Experts of a small language model.
Size: 19 layers, vocabulary 8220.
Experts: 32 SwiGLU neurons an expert, 8 picks a token, a sigmoid router.
Training: a variant of Muon for the experts, 241M tokens, 3675 steps.
Below are experts of layer 15 (counted from 0) of a mixture-of-experts language model. Rows are named router (the router's row for the expert) and show model dimensions 0-63. Each number is 128 + 24 x the weight over its row's rms, rounded and kept within 0 to 255. Numbers have three digits each.
After each expert's rows: a language model's description of what the expert responds to. This comes from a sample of Wikipedia text that the model never trained on.

# expert 35
router:138159142087152130097200119134153119143129162113116136158156143080078127112127115116117114132131085131145133136130139099157106169087168101122152169143135130169137104080160137143110154151106125
What it handles: Sentence-final periods fused to words like s., ation., plus list dashes, table pipes, of, and titles starting All.

# expert 43
router:135151117117157103177140125128123111113115152116120119128183151128117130138162123104107099099109100134151140111102120127157134134096143120104127133175104109145140139111172128120115158170124096
What it handles: Endings and heads of abstract or common nouns after articles, followed by of or and, such as development, process, -ity, -ation.

# expert 3
router:134139094100124097112146116135118151134129135070164114153122136095126168127117107130105143098151112154094135131141149110147119174120132108111121132135093155103144080132175096093099132156111102
What it handles: Opening pieces of longer lowercase words, usually after the, a or of, such as ext, dep, cont, part, cent.

# expert 28
router:135103097107171116156154115152142134155103120100126134123137164108107138130120119129107094119130142124150096117147118125161109146077172112129149141128132066132145115118166140117103134173087128
What it handles: Heading-closing equals signs, infobox labels like Born:, Country:, and function words a, is, was, in in definitional sentences.

# expert 57
router:169110100109169105131143115185117109138132149084178110153161127109136127141141084127126125093132125138135138129139144159157116173103148088099151112155137116177135089102130115076085144121091110
What it handles: Lowercase syllables early in words or just after a first letter, such as re, il in miles, ubb in bubbles, sched, circ.

# expert 22
router:141143085092186131128159122162154077157104149089173142129166137109135089123165104116119121111116122111147133127124183118138107133097132102123154134120151105153151115119173134152110161159113134
What it handles: Word or word start after the, adjectives or numbers in prose and tables, e.g. Marvel Cinem-atic, Sierra Le-one, generated, featured.

# expert 4
router:146136149087158098127157095130122146121144140106145134152159157129133125149134115129092171080139113139138139135132110113155128183095136080133136114132093092126127089088175119086105116171130134
What it handles: Opening word pieces, often prefixes like un, dis, reg, ent, ins, or short name starts, e.g. div-isive, E-ss-ential, dis-charged.

# expert 37
router:136150125136160140184136120156148123146099117094156113136128141080074152142109135135092111085109167113161155105154100114173109134080138092111171117111111093130130123108127142097098147169111146
What it handles: Commas, periods and closing parentheses ending clauses or birth–death dates, often attached to word endings, such as s, e, or 1932).

# expert 23
router:131156098122149142118160116160165161126110106111137122161150173126120123099145082118122129140108085152135153108109124095142117139114160106142137153185100104143110126106148156120096134152115110
What it handles: Nationality and political-organization words in names: National, United States, Democratic, British, Palestinian, President, International, often before Party or League.

# expert 55
router:108158094145145116159176113139102094148151131114152110156116144111073163099138123113109150116109114126142128106119164113167132121106169120109138108150142107164142136141151155144088154160108082
What it handles: Pronouns, auxiliaries and conjunctions linking clauses in running prose, such as he, was, and, who, would, been, but, himself.

# expert 1
router:143175135077151088105155088158144126177147128118145114105146144142119161117130124116125136095118129122159126109103146107143127121101160118116179121112104124126134149117117137117065154132107121
What it handles: Articles and prepositions after another preposition or verb, mostly the, to, The, his, their, as in lies to the west.

# expert 51
router:152147116088155128147123112147137111160107149106176110160161171090104160099142105130121111106130110117158111078140104113174110162106118127097119133144131116168140133131156138103094179166101129
What it handles: Paragraph line breaks and subordinating or transitional words starting clauses, such as until, However, when, because, During, After.

# expert 29
router:135131070093169153155144087131137137115113152113138142141158116081109131130142129098115147117165156165159157127129108120170101164111134117136133138127123133119146089122157135107089117151126083
What it handles: First piece of given names or surnames, often capital letters or short stems: G, Mc, Mac, Matt, Peter, Tam.

# expert 54
router:169168126131143112141156137151183123112152123083134107154161122119118111158160113110097117145143108176121124126133119132161127141118147077119134147168137117137133142116126137152117160141063132
What it handles: Adjectives and adjective-forming endings before nouns, such as more, high, political, social, -ical, -able, -ive.

# expert 11
router:159113106120117137137160118115155123161136099105124085169152130146100132101143110105121146111112088109132098132100132120164132162077117076107138143160137120125150109103167138106114141152098159
What it handles: The articles a and an, table pipes in sports results, and word pieces with m such as im, am, em.

# expert 7
router:130168118080166137137141143145180108121118146108117145155187137118120093137138144115111101095117123137150133117121125148163131124098154100103139198140112109150133132123129146144122132162099091
What it handles: Word-final suffixes closing multiword names of organizations, titles and songs, such as -ing, -ation, -ology, History, Research, closing quotes.

# expert 44
router:161159100087154124152139138139119145118110123092125133176158152103108119138153095126122136117126133148130153133143113104141093153081118130080153125141143147154126122126134159132110128142109130
What it handles: Nationality and direction words and pieces inside place names, such as West, British, Soviet, Irish, Guern-se-y, Con-stant-inople.

# expert 40
router:136147087088126104106171128147134121170126108105126126154159173139116159094116068104118101125133135131108163110113161087134140155113156109106140133134100154122142098085175144103099140157115116
What it handles: Line breaks starting new paragraphs or sections, year pieces like (201, 199, –201, and prefixes comp, exp, dep.

# expert 6
router:148153106106158127147127129141163092161155109091128132110130185131117139145141136086093112081113140147155143122094162132146155158132130103122106113147109127130164088087165107115125165154110110
What it handles: Single letters or short first pieces starting a word, often capitals after a line break or parenthesis, like L, C, (N, le.

# expert 13
router:138120090084132135104120145151141111152134098089117122160176160127121138137176116081111112073117134097133142136124123129170102183076168144132120159129100118116123133110138090092110166134113087
What it handles: Compass words and top/Top, plus first pieces of split words in names, taxa and headings, such as north, Top 40, Heter-op-.

# expert 47
router:180133094136146113154142107122128129142154127101127130121174150123138147178167111116081132070109100146167144091117111144139131116114154125132131119118138104145148120097147148153118148181136111
What it handles: Common verbs after was, to, is, and inflection suffixes s, ed, ing, ers: used, moved, described, sounds.

# expert 30
router:120153108157125177172129114141123159160111155075162153135139172104098149109169095093103086133141131124146145104111122104158112154112144119081148130140144124117132094103137126128090159154119116
What it handles: Nouns and years ending a prepositional phrase in career narratives, such as 1970, season, school, night, college.

# expert 32
router:131144079104178149172123060134174110114127145114124146137152118128096104123151112146113113124121134168151154106099146117124110156113149127122142132107142125129119109122163122119089137136134131
What it handles: Western first names, usually right before a surname in cast lists, tables and credits, such as John, David, Robert, Charles.

# expert 20
router:127147099143154137144191102122133133172107130086114120132136138074123136133134105097118108095109133117123135098106135109136113166132131110117179150134142152140164123120154117145086164146135100
What it handles: Digit tokens in years, dates and table figures, especially the second half of a year, such as 18-14, 19-29, 2012.

# expert 17
router:125140102143151151134147102121137151162088125088147149118141140099132116130132118112110114128147138123110146130075120151160125141112153127118151150129099105141128106109148123145093151173065109
What it handles: Last word of institution or place names and table cell ends: Stadium, Museum, University, Group, °W, pipes, line breaks.

# expert 0
router:173150084128141146145158120143130153150143115059142141126150135100096148136156066116124122118144093170147121101127143109139121144108140109102156149098166085119145113117119116108130118141112131
What it handles: Past-tense career verbs and endings after he/was in biographies, such as served, played, moved, joined, majored.

# expert 42
router:136127083131118133117151135159178117159154125144113122131180132094102139134172121129107137100157151141156134129090115110146138157089153114128156173134106092109125095112145133126123177138126083
What it handles: Music, film and media words in album and chart articles, such as music, television, Albums, Platinum, AllMusic.

# expert 61
router:144145078146142116176144134115122144161130135101138145130141158086116109125136082116120110109130131141126128128075112083135138165116144077105163126164134104150149095104133113095118153187103102
What it handles: Line breaks and short codes or digits inside wiki tables, such as position abbreviations CB, DB, MF, FW, numbers and dots.

# expert 48
router:118176137151168103170123114137138110105118102089155117136167131104125112153125097083076079101150107138162136111104161124163138118102121104115139142157147135188137112109111144125120155158106116
What it handles: Mid-word and final noun pieces in scientific or technical words, such as -ment, -ation, -ion, as in neuron, treatment.

# expert 59
router:152148128088171112096126119143094093110130146113119114183145154065134124162154080148081126114131121123135118152118130086179099175110121124108168145131127119126138124096134130130120135167139100
What it handles: Short inner word pieces like ac, oc, em, ec in rare names and Latin taxon names: Fond du Lac, tobacco, Calidifontibacillus.

# expert 19
router:120158109144137129180144132171168143181146147101135115131136135100130136132138105119128104093114127170127127102120109113127113160105129086133125122187123108116183089119143122115123115181118112
What it handles: Numbers, blanks, W/L letters and header words in wiki tables of election, sports and minor-planet data, such as Preceded, Votes, JPL.

# expert 62
router:132131109124170154165128121169168139132097130116138133161139137092125138143149106125117129109134152115133146113113088121155096146066144122093167127146114109139168129101136145138104153163113121
What it handles: Final pieces of American and British place and road names, such as -ville, -ford, -shire, York, Beach, Angeles, Road.

# expert 14
router:110129107109146141176139119161167163139121132126114165153132147134117155102153094140135110137126129140129145118094108104176099150084122128122154155164098131139141149093141137148099148149122087
What it handles: Final head words of proper names of institutions and places, such as University, Council, Court, Stadium, Records, York, England.

# expert 36
router:118137103149160152103168143126147119150116151091162114176169128121083102152134130124118139105122087157154114101143116136153112172082142125114157159166143143126151089112147114129116164148086124
What it handles: Prepositions and openers at clause starts, such as In, On, After, According, due, under, plus opening quotation marks.

# expert 53
router:087165089135171123129142123156126116116148117087157097159127127123091140144096101118059159108140119124135149111151151111170143102089139091120142126088140126149146143136107126077114163153094093
What it handles: The conjunctions and, or, &, but, plus word pieces fused with a comma such as ed, ing, and mid-word fragments.

# expert 31
router:133123112149151103114169088103161143155159129111172119144130149117080163134125144109138127140134146168124101136096143098147129132113138108108182162126154103153128124119173147114099146138076145
What it handles: Determiners starting a noun phrase, mostly a, the, his, an, this, their, several, as in committed a crime, plus Website: in infobox lists.

# expert 10
router:129133128083175156183128097130159116123113117094135121150137150105110115145136108106090110099136146146107147124144160108167151177071202126152112147151121102142124112109151130108096150174129102
What it handles: Middle syllable pieces inside personal and place names, mostly Romance or foreign, e.g. Mon-ro-e, Mon-to-ya, Mil-w-aukee, plus Santa, James.

# expert 33
router:139128103100144120147146087130159129127110123078118112137149122104078116106139107106107116142109097139158145122078145122142101131108149130127141108125123105111129122093173143129072154123113129
What it handles: Titles and first names before a personal name, plus table pipes before names, such as Professor, Minister, John, Saint, by:.

# expert 39
router:136145105149154113159157123131121103161151136119140115157143152109086151098153124135107145123120127116183111099105167108161146122106173131128141110185131110142137123117148164149093157129111082
What it handles: Subject pronouns, relatives and auxiliary or linking verbs in running prose, such as he, it, who, was, has, would.

# expert 5
router:138145108141149108137163137139128105130106124079132131163162135090097090130155091112125104121152153204180149136124100097132102191118120120158143127114119123124137113115147109092086134149144100
What it handles: First token of a name, entry or parenthetical, often after line breaks or list dashes: Con, Co, (19, ′ in coordinates.

# expert 27
router:139142116125138160134163129161134149111127130084145123151178163120112138105114064115116108125115130146150120111095116078139109145080137107128142153134099122156125103127138159121114150153144132
What it handles: Country, nationality and language words and their suffixes, such as American, States, Japanese, Latin, the ic in Icelandic.

# expert 46
router:129142067166166129159150096140191105153163101082165118109120157128131140128127097153125149091136144162140132154100126125140107169142140056136123142154120116109162083078158161132124138152132138
What it handles: Lone word-initial letters like g, r, cl and single digits or blanks in score and statistics table cells.

# expert 26
router:128151134147149095115136068154134128140097128109147063153165122102130127112155121123107127114137091179163124110151140118160111181112154096118107157142142153143126113069153133072106124165109124
What it handles: Opening pieces of common English words split into several tokens, such as hum(or), nomin(ation), recon(struct), due, expl, fund.

# expert 18
router:129114096096126129184167101124148147185105134104162134134146147135102162118165094132107129127125112127119117125090097129171118131118116107121124138138133122113155106086150142143120131177119102
What it handles: Units and plural nouns after numbers or ordinals, plus closing parentheses in tables, such as km, people, years, members, s).

# expert 58
router:168166089113134092138179148113149130148176102108125111141160149125107144103144101143126093143139136167144151124136098119148133188098132123111125145102140156124139088100151156106109113143116076
What it handles: Line breaks, section == markers, opening quotes, apostrophes and slashes in URLs or names, e.g. Rock 'N' Roll, Framingham/Worcester.

# expert 34
router:152168120093138128156138112129134099139100103084164131149171149096107161118159113104092131110117118133123094118145151115165143142128124096111140148114106115162132123136135145114111133191105120
What it handles: Colons, semicolons, commas and table pipes after a label or number, as in Track gauge:, Label:, times like 3:41.